{
  "num_hidden_layers": 9,
  "experts_per_token": 8,
  "d_expert": 64,
  "hidden_act": "tanh_gelu",
  "init_std_router": 0.00915,
  "norm": "layernorm",
  "norm_eps": 1e-05,
  "tie_word_embeddings": false,
  "learning_rate": 0.00201,
  "batch_tokens": 131072,
  "max_steps": 3893
}
Below are experts of layer 3 (counted from 0) of a mixture-of-experts language model. Rows are named router (the router's row for the expert), up (a neuron's input weights, with its number) and show model dimensions 0-159. Each number is 128 + 24 x the weight over its row's rms, rounded and kept within 0 to 255. Numbers have three digits each.
Before each expert's rows: a language model's description of what the expert responds to; "comes after" lists some tokens at least twice as common just before its tokens as in all text. This comes from a sample of Wikipedia text that the model never trained on. Tokens count by the router's weight.

# expert 50
What it handles: Infobox list punctuation. Dashes starting infobox lines and the field values after them, such as - Clade, Years active, Born: 14.
comes after: "\n", ":", "\n\n", ")", "′", " ("
router:155135102128121097154102122097120145073130113133112143097152099133123137171122132182130139113110133140131138155113091118141114118157133138104191120150154089157125113130105104135143120105153096156117107143155127089099133118172146169133112135156138116138141083155099062085135137121124129133140148161130094146138152169126077128133125119113170114140137090113163113131107170089087120142114144139127152110128121156144086103162154110169103122122120126149150130158127168085118105138098180
up7:129134131139097108134104142093143130113140129106114114143142105147117129155160104175129138094130130144143142130087113100134075161077128131096160116190128104152138135126089122135164105127127132149133153093156151116143141131116159143156089109133129078127080172162096141136098147135161105089134157137119139147114144106130130127117159083143161151126130161130151096072159171141137134117132128184136160080131167118164155115144126109116086135099160163157114100109126124116094109117119158
up8:153147114160060110102101115111141134100121107119131148114156120108115125129170117140136155078145150174104149109111137141138140147172146153098119116152124106109111102145087119100129119177162117108132140114078165132164148086126160130141155158109109135100107076162165094146107157098121157144122103151136180142131110137149136124132117119135185137143182091136179092164125139104116106144131109109159141157143121077122090165140139127132123109139155133116120128127147164125116144113130112
up9:105113125142122124133150119129108182101209126129136110077106134128080145158088119172119153103124185143120156109138134130122110124150105127141104115129160146113133119178122118152101115100098075125086127114182112116148133122114120126138127149137121120134125093169126147118135125124121106119141128122159113132144169122134116122112180101163134140102132116110114100166100137140106117152099161121100109162180145136132090141162131150149112150130085138152086128075148107123114071138134169
up10:139134117146113096127084148114135161108118078082113161138175128139080142148120151159145125165149139139121114144124109154147119148174111149104126112163164097167099156099143125125166121142129125122103166121172103125135164135133117147174108120113116098139117140165143119134126129121119134170085128148141126137091128136119118134103158122132115112096162109120179164142100128102099092144073121113162166116071129116142102112154141149167157132112051132119141139133100168114119118131153123
up11:160140106112080119088097120111156104116136127149067142101141144157107142134154139161129140128137104146165126159122116153153130132148169153126173095142108068163123100151119152139108136138171150162119135137150122072131131098117140167122093133126139136136153141140083085106133146086140139125115145114139142122124116136127138078118094112120151111151123137079166141137110167118106144118092176163123175119175159129147099150110168124147114132166091095122105108144147144143112092107121132

# expert 17
What it handles: Infobox field punctuation. Colons, hyphen bullets and line breaks in infobox key–value lists like Kingdom: Animalia, Born:, Position: Running back.
comes after: "\n", ":", "°", ")", " Location", " Country"
router:166138130149098085167138164120136136072131087126111129110126141159107134145104126176136143129113118155132148156136097115112133115157166124117169119142141086147114118121116089097152125098119153136117118134116132068124129130157135144137122151156156094141157118151118081085124130122159121153118178172131081109126139168095119129124136118122163104140137122098149101151107164112091123154128126109084188111150137144124125111140134095172103117090121143157142116164131140094097111143081177
up3:165130136132135098113131126128083127170147141109163120102102160144131114168132151171122135161169113104117097126103122117082139125125120130113145126103147127139160140122115155070071110112166127136130121127155130108124144133173104117161142128132074116162123143101124123138131124161149123108135151181147099119138160124133127149120094119134144109132188137138137155168097071152141144138106099174137110139083088130074103146117098101173132142132115118173119162117175130107139107126102099
up4:144135100110100144145121135116186139139125086136104120109132114161119109090165121111142129101154125137116117111117138163112154117147144062100120101142093144155143132165100120143088148105142116125120109113115135113130129091126146138110132135107137125185199114158169099156161151143150126141127126183174173095134154164154128127133109091135131145173140152116161136143122106123143116122105119136122108095150119142159138090090160103144138093129164115133191131110172116121076120106125133
up5:134088144168135089115117121121118160083135138154129118117136101127126146122107152099145123116141119092145115119106115133140117097136121158099104134153118141119154143127134130161161121154159088102167118125138170109164179135153138139075125103095164083157117114117119107098123139115160159096126140145138096129149132123093131094127150129158145086085195121073169079136114139114153091110096101125187125121137143153095119131140150103127122135133144126131133162127115151080110126191137136
up6:081126165126110151114106146130132145088132120115132106133055162103146113096109105082158140153107115130115158133113131159122132114141135135131100120163145128158105149131118082142145122139118179111144156160102131081093131121120142192133136143127092152126118100112126181146135125064184111105133128157112130128136131122117094138120098113099097148151111180118101155117129140093147156128140111141113071094105145141125132080120071170122115124109170128117148147137134104139123127104133118
up7:184153141117126114152138072107141123117134104113152152134157131103136144137080134151140125116109126171149166136128108159129084133100130115147118114130147143103099142147116085098188129125127099118132103097095139084147123131121120119133100134111143146142135124142068126126124112092158071119157132158114147153175131143068121095134078161134134181114190096138121078142131181123126173125116106153107166143145156104122126129130125109152141134116150155158137113129152096136128123119119115

# expert 60
What it handles: Layout tokens at line breaks. Line breaks, pipes, equals signs and list dashes that structure tables and headings, plus sentence-openers like The, In, See.
comes after: "\n", "\n\n", "|", "=", ".", "\n "
router:149150146141101121119099121114153179111172099095127079128101118131174082130125098135115114132133106117145088170131073136171144154145135138105152132114105128153128152152137118170105077121151111094092149120165162097143156166155173141151092140113096096103103134119107142124138102077155095148136137097161166124127137134096138096108163097140126109139146163102114137123140146124156149137136159148115131106132164084123090146162125101130102137123116145130099117136172149112117124128101146
up0:137111085104144138136108081106109130127131136132109062143124120123129116166125120160153135120113110143127096109114104137134148132134135119106143148136139149101144120153074129134115119125137132145101147145185150128148153117164119104120058147109117135080135116130116154151151161089126102100110124170136116110132110133148101061146128120154094169122095143181117180149072161140174177118116134134122094118129150130142106113141066154125136095120161143139118109104151140110113133155113164
up1:158150127194143080111123139133122134120148116114139106139132095113147156117126132104127104135153132112166111140134137127117108131127148078155189140117145158135110122112121194124118064164127154090148115147123101137148140130148097107095134153160108080127137140118156108142110116114118109104118097115122095129119126180085109129142121129162154113109137140124144065116155112130135127144132133094134163139129107114171107150114096121128111108063091121144156089125187147068116122118143118
up2:166112160113109126132095147123122147155135079146106150139090105146138128113159127157140122132102149114122142140117154133152114174106181153120143140111115089091116117103103174144111104114129144115116090137124075130130125172101129107163093135084121119156112131135130111158136177125099085133110176186112134115148141151141133190100114142119120146151141091117079106117113102114094134120116145130118119151144162160129125128169151118168093116087125121154106083154134116100133133119123188
up3:106081148174106085136114117140103154162151127120129136096127140132146109142087115150126118147110130124137133144115195116142174139137137121113150100113177088121127125127114167098132092114092119142104122136122141117125166135108039118142148123153125121138111129125133135155126135147174094104129137156115100084132087149129144147122101104151171106084167141147150089138081143146113140140151093094100159143101140130140137141145146130115114139130102136108177198128153129132120101159104116
up4:115141136140094134103125145107159162150170141120110088129157150143133123144135082174124129101107131114151122152134109134178124139119108133139161129126150098154144146169145134124112079130152106087112187119143135092105122109098147132116076168087098126102148147124141094146132118088145099143131109117151169115102160144100133110093140095112130076123147135082128115127148135145140095133128125153105171150090137096112074115158176140140102143168166151108141127121130180151122139118099124

# expert 61
What it handles: Digits inside numbers. Digit pieces with no leading space, inside decimals, thousands, years and coordinates, as in 47.64, 1,977, 19-47, especially in election tables.
comes after: " |", ".", "–", " (", ",", ":"
router:145125129105128116113086115105143143090140119096135107144118157130121097187129118143147123159113126108129114169127118157167133166156138136114129135124091111102145138133151107137121140072133126116111110171120127107128148132142102113165061155090100121113186071153147125144122146126137104172183150119130106121163125133114124097105155130112129098135158146080103116163132147078163157132137133118101116156099147114138088113142129152122084125144156127151140097116194142168102107145146137
up7:121092144145163109116112115129141106078114197116127107161097127101118132144105148133099146144126138128142143099107056096177122141107148105105131098165157183112164136131126113161191094123134128126163130160134140128134138133131091137136142076143086133098144119144153106117093168121148128144128130142150143111171139155105141054150140116115115132105142142160118127158113158124123132091135120122172099099121127094129119139130112126104130112164173117114128152115155125143109143118094088
up8:131113125110138112138100121139114135096145106087149123108111138131100149175130105122123105113104069139122130184115115103107133130148141141145106154142119096176129115126126105136126132038133119134154125146160121097127109121144112141146135123129167118154150098154122109132120102139125152185112148106152133137132130136112123177118110106126169072135135150126119100125162109107113155130135171093098180136122119162118104132147162126117078113128102078142183118135205150109135103140114156
up9:133168133120101121157066136106149120114101123138089115144135124141074096170111103147127106134125115101126096156090115144162155163176130130117154129114099089132128158142085113115098145111143113102119133148129115096155160100180134150127094160128104103125186109156151093116138135136122117148155150135117080141111113129159145099127145116138108081148097140085192124107172158138127125099114128134135103149144130097171118118158124117141128137122135133157126124097141151113140138135192166
up10:120119130108128082125111121115121117093154142134148097122121106138100080201067103134147129153126149158110125134126116143169129166145134129107134117147126118133123182140137123148111155121096118112120168141105073125148155120141125169137164092122078132153133078109140091108128157117132125125141125069143128114105121153142112142143141137123099129081159152134141156149129148104128146066141122104125109110127158078187119123130152147137092144140139102076144156148144120142124139147171090
up11:104087156125197116106123124115158136177142122077145124150118106125142125128161145105113148143155106140124133140158109144131148149114101112140123127120074115131133147161162147110118139103079132155145160144121161116120117175119103131111102162118113095152152110114183107131113103126124095129170135128143123094128127123090107105123104129118127120121150156117107115169149113100134173160124141104092127145106116106183181109174121060126146109140168107140164109134167136154101116087124126

# expert 40
What it handles: Place and institution names. Place and institution nouns ending a name, such as United Kingdom, Puerto Rico, University, County, and country, Cup, years.
comes after: " the", " in", ",", " United", " of", " New"
router:113100146141105101130119129111123168134163160112110128154114136153105106114126110152168145134134146073091064115126098136123117108084185151120134082123118147129120150144132119099129122072139160129126117161115122099114137128133108113148113188142154094095128114139133116135134112140144111165213139149132114086141138135107127095090125110161106131089144146098086125140160166118109134134134164150150128153144103122104106161159097134119137114114152130175150162102149118115075108131138141
up1:131093095151116059083125138136161079140072153105139124137147108107131165150162161142151108131129096126134102176126125086121148102135147170137151120091128098109143126148116148153107168075170146107114168149124137133117156139151108115154113146106102111095132159141137157149152133131150117088148106133155126137147112103138099093112113154138134115134134103105150171119105105126107153096136160127086124117111173153120144098087107090149138132163098133146132134128124095143156072141130121
up2:166131181131101160147064144137127146121115144156098131139122129136123133120119095113153171138118136093104135111128067151102169128121166142054140114176132144122145122130074135108092138124146144163083158094157117119133150092142139165135095120113126107119105126115098108099149129130117112116126144144158116090165150155145160143076094106127119124088125147112156136122097158133073145148115090132121113158169133162129132150143145101163127142106132149155139133121117133146118155140099158
up3:116135135108141139156109113135161133114146138145120163111144153179118120123128115110165173096185102111107143128087095115163190162127108140076132142137125104135144090108118130138125133125147157122113122177116171121136134104106171149120157142120159104165139128141117090117171143149129138129096155138088105135113136120084120078108052141115111175092149201166117121140138150121118135114122129113132154107145112104132121142131107123115133115154138170097119152112108118095111158119146132
up4:127150147150116120151113132130178163130086168080118134120151104111105129109166105143104127092085105150121106161126151127130135122144107110120109172103158123168081126150112124166165105129163121085168104130158132126175119117126108121149130131112140155187127093108126160104137132117139153125115121142134142145086112097114117072137137088165121158127145121138115127136183196108072126088142142117123146130142157132101115133127151135116132143147095105148127158152133110121080122095153151
up5:129138125131097139133113109121114111127153163154122103116111092128095143156131113142140089123148127132088130163125122150133163125073147142125140098182154178121168126100117113065157139103137119084127104164154133105112158082139092136150123170132139132092150127112126127133112120166115117105092143142120123104108105108115149203111072145111104130114155138131098132126100163100152121128131150092133093120123144156113127166139132116126154060161133134140152160119118096117089093105114155

# expert 12
What it handles: Short word-start fragments. Short word-opening pieces right after a quote, parenthesis or hyphen, such as un-ico-rn, "on-ly", (af-ter, and digits inside score parentheses.
comes after: " (", " \"", " un", "'", "(", " Ne"
router:129151152179153105141121125086129171123141129113108107097083096130110104148122090129129147122131118114132143129156108141155153186168122142128169122131111110145130127098118143152089088129134137117167135153119114105158164139167140119098085164134111128111104098131110135138117148033102103110165100148135132103132160164100069139097162144160130139103158146108108141141160140131149138130146132138132103144174150132133100105107164133136120107131120104129098083167132100129128131136080129
up0:117160123090142109120103126117096127123135120110131133148100145167137114121119111137104155145103106129137142135134141191166154140131123133098106101120145123117160128117115120125164144143200144110128117051136110104129159100134120099120125124112133136164161111146188124171089195159122122111127130138136159134131051128115118138097126109169135174155139149121126115104115104110116108164090141113164097094129122114121100098116128143104104101154145124130157109135120143117124155117200146
up1:120142146159075114116117160133138151139109102103112117127122114151159148144114127143073118101169180123093141112158164146121142143135143144116139112103115070134120097137124176111152121102171172106142149133095171137108111092108127094128124133170115087124152102105094133163125161089126133119156097124143166120087130148121115129110100130141129150149142113117152150159119172155092111091128147096109079161112139137155125115115171114121128111118071106142149120153137143110141108170082124
up2:102155134147149111120122128157118135127157081122132114117112103180142156071119114099110165124105123151110110127118096108142151155158128124122118120132136168135116152092157118143106123142114102099098102124140087139141086165104179067142095141139124099152138112170136133121102152139144104100130143119117145141117123178136141122157147123142146137095172085103164091157186152137122122138095172114131144105109128051139149119126122148098143113108145141156119144098156121128144114183106142
up3:155108134108133156143109199091106177127136117104117138125120104119157153109115090157099126068140137177114152127146105141130142134145101126095124143182110126145132131166132097112125110116165143101151098101173150094118125143140131134112155136150139114144135095200128119127098112133153144145121088121125125128123118084095104123166142127117168179101173172124099108148090131142139143124127146131099162141156112129146154164157123085121155123085146129128133134148119127070110119112144122
up4:118145164140098097149130106097118163155134170111100161122114144141087114111119062131150145110127100162122123095131138181171125161154089121109169147148136105153124125103154145149144136101154094144137058142117085131152099129123132127141095150140139103140144163112142103127092167117109106141145139092124077144126134173141116100087139133108115123128119150111116114131139137131133080155120111118128158084157154107092136151093144100115101168114100160171113146162136119163126123139111130

# expert 49
What it handles: Section headings, breaks. Line breaks and equals signs around section headings (== See also ==, Career, Filmography), and the first token after a heading.
comes after: "=", ".", "\n\n", " =", "See", "In"
router:151149169123115128159122180108148172121151119080125104122105128125120097147085123147130127107196115095145099132137125133142137196111158138098117121105167104115088142157152102142129065082109091082134128110169104111175145152166121131149095143127097120132096138117114163147147125116112092122147133129117140094141141134132139124108129101138111121139150125128087133130120114113109126124144182152092112098151187131121094100182143110100107119144127112137138136110158138121132119129155160
up0:151134187153137132135136146142160117145154173144138098163070110131145136142142150132154148132138123120146148151142161133158136138099142087123117110115157137129106111118133138141185096107130149146173116089108135093174119150143124100109095097143140127139144098105114096105135129132129130119154151152171158139159136157078137134092110093124137161129176067157127099105153142128133145124122127114132105138138125117133078114166146085131088103103103100136119183164148178165138146115127139
up1:114118136121141099127085125097188151108119106124091124168121109148150146141129123109176120138144118130146144129096128130097161102115173113124146097139124125152123102141104062139171134114149161186086126129113130120113137162154114119153119125175151120087153079137144110114129137172119155084129138135094197142114174114121070086132124130120122127116131138108129145128087117132122155131163143139149105108114155140097130117107133122169185131123164165152146162119134147102141114115117128
up2:152147152148124139143080161145120142146114095114146076126088134140122123127112118122106190139118125112097141134166132131134129144115155073114155132114130170137139128142147116118120156090148123158158114119118152111158105169106091091145092143157111122143134112121123142140136169106153114077179143152128166104151121161118116117095134108114107188140152133169127162119129162140084119125165153156104069140141138126124147118170133108109089094173135105118171127157162156110139104129135131
up3:131090129104160140103114127133188160088188140130136114079103118111124115140156112119117130132174125097078169200197109110126145140101140136120164113100101125145080120132117105119085144134144103055117137162124096119117158129169134114130124131127139119132127103136110116133126150113126125181158076094142115145148105143121109148144138114171114130095113115106150107140093139146149096099115116127144148103138130135121139139126146155115135141135136113132152125087133077142152123122147163
up4:151076146125140141141142094129119128120104160159144155104101136105109135137105121127140150137102150108154144073058132116147152112107099098121099117116119105128135156191138087131147128157155135127135092140181116130114154155154127109128079115078100140131126114092122164136129181169115132136132152125100137139150127137148134112097163117084117097113148127135108152140110119112177149138118150134140125155110124164125163129140100136146127158139176156138122135152205093129135120096132171

# expert 43
What it handles: Infobox and list markup. Line-initial list dashes, table pipes, colons after field labels, and opening quotes or parentheses in infoboxes, lists and tables.
comes after: "\n", "\n\n", ")", " =", " is", " name"
router:185144119179127075174130126119116140076129076129122112089125117136150108146103127174114141109113112128122152152114097110160135120164150125071149121124142085161119139138119123119133111100137112133124110127139128072127146128183128129161119145148140109148151122128088096089149131129151136134138177173149108115116133174085110143127142108127166115155144102080150119123117164122084104109101128130132158105144138134115095104136148102157086112105125125139131125180133169079120139129111158
up5:133152121147105129127148147151097157089145128129106167103138107139099123142098158124142132146152163125098109203160125129166082101129131115145172125149114102150127107091116144131083138093122138126114111147165148078142130115137158112095134172132104116112120117165162141130121120104149135146133145115179117133136133167089098116143114152154150146110121102141131106161134133140125153148055182145092147113146149120121048120120120150162131121143132106156116083115121143116116093101139132
up6:076118141168121094123096122136181126114129089081146123122103159173102169097157107180126149133106118146099130139126153149162128119124133151102115126110152136140108142125105100095145100111134128126114099091105149098118142147131140150169143164117143160137099126131096139147136155111129105143132101121151089154117117161133148108112124097103166106136104070101126149120147133143162099064153093209103127131110153115127142089145099140139112117139146130129155138136153142125143167156089131
up7:114079131102107139135122157112143143100127141090163077088118173152141099100106129126115123144106119126129151099123102140160148149078125120121131115121130115133125145134166105150121110142110174111051135150108087128167127109105134118158122126124115134115139139160143150140133109118139143154104131080066144118107103124105140123129184155140119069147142162111123159129175101075126127135115116122167152149123182169151127158103146121150125132136146152145123094148129071134158148107139118
up8:177114097193121120145108128072125142099143147149127107121155145163119131132138123154107148153119137116124147109096121153111136114128105106151112131186122119103115113139089118073152119156144100171120095105124102057144115139146101125182120129114103136109135102132109096100109092165160103107113149178109120176137113150145137180155148101145124107096146115146139148147133154119110128127087106152159148139124132162108125152158127128153079154176141129148102146104093133131144125130129116
up9:179085099153097117142145098143095151103131144100115071104151096130147094112128094100112130113119151144108117105131108138175131121147120135087085112138133154096149127115137146093100089133122112127154101147134154154128167099149089131168149124113119129143155120115108147134082172134178119091124143115114149133122147111164150110086137147146208136134117171115189132121164179123113132116118106116163101114118128125127130147151127109101116104097135100095093127126124146138112126155131103

# expert 22
What it handles: Odd bytes and parenthetical pieces. Non-Latin byte fragments, math superscripts, and word pieces right after an opening parenthesis or brace, such as (ment-or), (et-c.), km^{2}.
comes after: " (", "-", " \"", "{", "/", "("
router:154158164148133100128128141076134155090159110120116116069097106109109115149125126139157157125142127135141144129129090124127148162160138136109170126146101127135120136133101124131080116128124120153171138156113118090157145125166148130095089128115109109109126082129081124112117149064113116112168096098145159118158142185122129146112151127124150103091184109118115099166134133140136167122114109146130146163163134143117078133117144119120162133137136116139110102187152147118144087121076138
up0:111125132152114119135127148072163129107118145147164106131139136172118118157095140143165155126161126129116068123113115145142093151101154167141144130071104157106150148139144148147131135160130052113124107150095104141127136126132136112184148139115105120094158131125090125091138131100148118120162112090108107130165087118107115109097112181139134111116150109171126120140143177142159148109096102089150152130127157115142080111139139100129163130141106123099122120138104142155159154145084123
up1:123117166166131156163151110121098123131140137111115077101110135137105119172146150134126133108130116134132135161142128132114173114157145146147144140136099160156135158126101141120130140133091127093109171120149143144096169102121105095145102134138114109103161105094092123129083168107164165097130132122170177148136120152095115104117124088139157107085143153112183147122104151127167143060111134148134117121132113139066119081115147099143146092139150112132124123152151119151171114091119140
up2:130144136172137147166127160125137127085164149123113110144111083084117109122111111091097115085134126118129121146167139111147127120136123140127065133137115128138114143168127133135143105107146123148133136103136109152165081123137152099092132139132121115123110087136124100133163126136162174133177168141116153101172143149115140127112167150133126170118165093133112130121090132085128135115137146120121190115118145048144104106111177137115109114106169132128106119140178103140095096125117168
up3:117121128152111131126160179163133138095154109126115111129129143125120146112136177084110149141142110101108154127121118149191117104129125122139146121155143129128099089085220133135136143087102097135134154153129075115179106123130101095140149116102162122107122136153101148097109119108134132105154119144145127091166139141145112104158127154128111138127156127066151134113164105126144149129108146162152165095138165130141166102135079122150127080152116120136114088148136152169136134139106125
up4:112115145162152141128097158134138115091146150119110099115157137152138102129139142081085134137141116111088174149104104153141162138123111131128184109131160139110155176153134088129149098131092086107159124093095120115191118113135113122142135126097147121108097134102092090113145144123141134138115135079111140087120126113093171104081153139135134161095099156155129122174130183127161162121137103128144131119160149118132167141149142116174113072114103110130127138143128124151089139127110125

# expert 0
What it handles: Years and table numbers. Four-digit years and numeric cells, mostly in tables and date ranges, such as 2016, 2006, 1996–97, 1,564.
comes after: ",", " in", "–", "19", " (", "|"
router:140141150120134079136122124095115148085141170107108101140111139157116130133089125138161111101114121077103120124110113100134130144125168159135134117144128142120134143166151104149087129092142108119104142139155120098127161125137139137134089183153126097113145099117143120147173149100114110169175137114134121106176170192132116068107165121157108119132132119080101130164101145086135160141134151151134090150155121114123081141163135112133096096116131124154126124097141122123111096148147177
up4:114106134105134116134149137135162136084123122110089091106121134167106132101152113164148143130141139142109110149151123185130089130100110090123150128173142142167077138136138087159112107092166136167122143126185123106122151107126115124129120140092133107114152127144131106136120148139130136147141114150135138119117128157123090109142149090109123101124096173105109131159146161142183076084131155151165126035135134111144140095066126123127133149174116126120145125121142149112118110109105113
up5:156152153113145114156108110117104123115141115118127146108087113144064131123119116160138102132095166127109150161103152148146130120139159104108128136080134122144135149141129137100098096147163172080098162138093104087083177088130143131146107166149140134106147125130113105147089113129111173167153107123184105120124111131100135121120102108123127131134140125097121135168128143151109168160112168077134108153137106181093122146135124113127127114138054153152104142150153135121133125098115122
up6:152103157130115107147093153120136110118141138116104116117099088141108121104099137123151169174121100107166146107104116125123181108187182128106127117177114112132147148092052130096104115105111091134124144108154144063154152090144149120118101123145128119127176130137117091136130132106144149112118124135138122132150160154123126135108150129130139106142142090110154180120136163086106139170093083097161114154140120110128116112128167082141141086087154131131112126126117127140115150132144128
up7:129118117123110081145123122068146137111142158132092113153109143169108146155114146143127152133119126117103159126123121171124097133086163141143162075142128150094170113122135125138130152095065073115102118135156120140112129101121119138140142135083161117116145131106163112146150102153134149141131122134119121134170123123129140153105063139125108144126124128123136134166092122136130108144130119129155093115078116126116072129123091110148112129168158185147117166094123137168079067129110119
up8:114124092119134106207138136102111115130141148160145103101124139143091110141123114146138127116122102103124136155121149096145123145109107141156132120165178157155117120159110145093114113129130127134108089167127119116105203053141142136147122131080105127110168109140114110156125148095098141126121114094073118139167119089117104153122116127128138117130120081094137151135129104159134096136144165121135125104107155152156098098117094127152113155130162149112156094141159137089153174101131143

# expert 39
What it handles: Word starts after brackets. First token or word piece right after an opening parenthesis or quote, such as (her, (on, (la-rgest, "hi-s, (19-72).
comes after: " (", " \"", "-", "M", "F", "H"
router:154169150147158088122082115099124148098143110124101105099102093137124097127122113163130139137163142115146126138132085146139126192137151141110178127128094101127152149140093125125101103118137141125154165155142101103138147138174129113121079133135110096122101093148078131110124126058090122107148081097128147096162160168137140124111143124122129108110158091119116131160098123143108149111132155163121134156157152160152099137129126143130152123135128126108133084171149147135143086121087165
up0:150135136128136136109130104126174114119148112143077137132158122121159123104104153159111106132111131171175153111156102131155121138145156100120156108145131096119150128128075095126150095120138123135130110105143095120134124144188117081123104132111081101169137124150114119112119146092134122112130103118105187161108098184073126096114129142173133123159134160082078154086134112140125152138126133122127131167085136115110099121082118171134118117090144125108122126143164184128124132145116131
up1:132146115112120095144100143140099103127154101111128172110139098148151151117157150176100109134119117133096111101130116119132145102129115136128130122118101130125111126115120155127124140120131108079139096160131098117126122129109149106128104110128127109167132141092124146162125096119107130151110115134137136119138168158140131088122152091138150148123200094119133153113146079124115075044112154101136159125205123098116092166132140104147066129120137117112120160124161134133112061130108165
up2:116119092140126113132121123142152183114134075122095136148072152102109156084112139129131149180122134121164138157153123149144126124099116157082150135145125122134097147129166133109112116115164166130103153170130116083111150135137118106108128131150179160137125084180179109127117149108144122130136079166110144140109124132094077159139113109124146123135094127165102192151147134120145164119136151127147128108154171120139111094144132100115108096095084118130140104175135134135139121126117123
up3:173140089140126096174127143108111130121130127087133092150098146142110119170109159135124158114115098132123142098099095163142109113129119075096133078166130166149099116136115146161109067126092164120117163165123104095123127099095102108142116108135111139166113137121136127125164107093107170165126143094114159156148166151090088109114127150125119126097132141129092160113136124127110121118152157119158158123116128141154109121103122090165119164163108138141152128139153139091139096081106128
up4:133150115102150102113148139119137131119139107123138114103153108120177126120111093170128100112131098139125119140120096120141120118170156111134150086145120061121120139150164117134184122115123115120124142151137093064159149081119132107089100160109100123153125109103131122122146187139105178114140131084173150133178169164103098123133127108118154110149137148082120098169141140135138158120147112101181136128127166122125084101104163113124143104132136127122094128159112116122141109142125175

# expert 14
What it handles: Infobox values and coordinates. Values in infobox fields and coordinate digits, such as the minutes in 74°29′, plus place words like States, Railway, Museum.
comes after: "-", ":", "°", "′", "N", " United"
router:120134120108093126134122136094099167084153130109117114091130141125087130147121133148155161141119164135117114147152138134116115115156165115152165115133128109135093129131114111140172113081120113158118088126139143086114106127138106123136094144145152095158179110182118078130158135123153100143174181170098068103131142155118118142103130111128146091119149140120120101158126168123072137146135135120133171135134105125134102110165156113175105125103102131153136119137135142081088105164118158
up3:102167141131123148126108136134145170122131143093119111127150114106138126123112108160127139150133126141128197121112087181133144149105164119128101131163166122131083135133123133138105110103120142102092118113132117100105107135122081111142109118167149153149148101161126136089124119126170099161135137120114091154101134146108074162143145101129132085090170063094115163111163134110124105158158119167160123140120127164120111166136124138165147139091156136159125130128141160113070152101132099
up4:131139146125091113135115135081121141087125149116137084125158141156119106175133137099142133107128183159108078101102117126141199119138182135130129155152133095155079130084153144132116169112159139143110111125117124073131117101126102128165111151117124124118139109126113111157104100116124067110169157129169120104127164133149118093129123123109138086104132125101139133133107099116125117173127121149131184158136120128101123116105134161150165114107114160105148092131108172113148134138137165
up5:173128098118130134174171122086093131104133140102156115127164170152111116177112101114128136114146091133111126134149150121110142118133164105121133095152141098130099133156142118175162144109143121162148093105153152114170126082116076123175104124120169123169121102143098109167137120154150115161135161131105105159138146128137080108140097121169128135126170126116120104079112144120098098154144109117129181096132147091114119156108118128154140117141118163118135153095128136100100103136137165
up6:135162131118121090145128160113082119140154140114130100125139108112094133186117138102147172172104126167101140151176141100134121119111165137128128127145097089156096108134101103121139157131146122115132102135130132141138142080129067139146127125105075151145146114110130122136126153123125115154161161156095112130111136164115144121140141142196148113124115123119138113149104182139085141125135101091111137114111076097137111128144115137144113071154132135090174138136169139103070123109164140
up7:098119170153095095095121139107130095133136176077128115118114102120105150123129148109139116133103177168145143110090146111144152129146168121122141101135143142083145150132130076120145159124162088104142148162159164127127146120100151162178125148148115134093169116111136091126149134128129116151146107115152149120110108105113153126114138129144154111094149201157118133140110178133096125148112143125198077142117159105133167132077135116154142119097113120144130135167115133114140131115112113

# expert 10
What it handles: Parenthesized and list fragments. Short items inside parentheses, brackets or table cells: country codes like ITA, JPN, featuring, name pieces like Gi-ova-nni, and years.
comes after: " (", "|", "–", " of", "{", "("
router:147119150133119103128117156093129143042160126090106116085078097138119128118118108118105171090133097137105111133097115115139161153161171130105143129174116152138121106125131089175138133130162119119139117129150127102167155086150147191130095120103115110133156101136109118156119127096154116142143112106137135114163151167115139082111185123131127110127140133108144133175132172134157095137121122155168114084154140136140103105128133132144135082120128138144123113153153131114134106164091114
up1:119133159110129156141093173079150106083112163107080110082091142146100137110130135131125167117130094139121179152115148116134150117132125096128137139138070099126126118110114136165148132149169123137126105129161149087112157130099098151140109178152088133101134113147129097125077127122174099118122127108130124115129120100151104112134140115149107143163095098095113191127137161124159077122116086099166162109109131140126092126114165122127148113144094113129139146142128115112110161157127096
up2:132165145132190137136158143132135133041142114096125096120110088123146119136079131137138170114133158127133104106137135133128162132134137132101106107158120129116136115092141106136104104146178133140156166092134132117165120081150116161130106109109111125163130106145104081109122143126139113144122084099118117100154153124113136096116115097140130112101178132099099074140099125148136125111109152149157126115144104149129129161136154154173146091092114104141182160166129138093142098093119131
up3:148154154126139138122079137122166149090163123127116099139129069114097146149140108152091173121137131124103117150148148194156140103124162127137102161129114103168116117117125174146134137105132107122129118109168073100178128120130128153169121143091142096129101138137118179141126108130132126096118129091172152113147129156125129077086129152129115120141090130151092131111136125136172110093134163106144109082103104164134115119098155108115147131121114138116101100107121133179092144140161129
up4:158146133117081108171128135098112106079129149094068137052107158112104140117159142142122129124111110160159140135122151144157132125140135162124075137124163092133122133135227108084121125126147122149113144161089109116145141116144146107164144138126116107129142159135109159143116186137176124134119101148147113154155128106103116146090158100112140140133129116118132144137087103132142121145156139135160126113105135137133117104124141118111116091078145080153105131104164130126134151151120136
up5:161132140080052128141097104129167131086160157116105071119177125139109073138108107168158144132142129146102143154106104076120141125148136098132095126148141099120123140131118131156152115099156179157104136094148114130123171108137147170132104118132078118117128111111131156157156135118119162130117112139139121136130140152125125113121124148066133124146121132128125162157133118128134133132150149099154114106137140142096114106105122165149101079132070143159158176126150161129094101123118114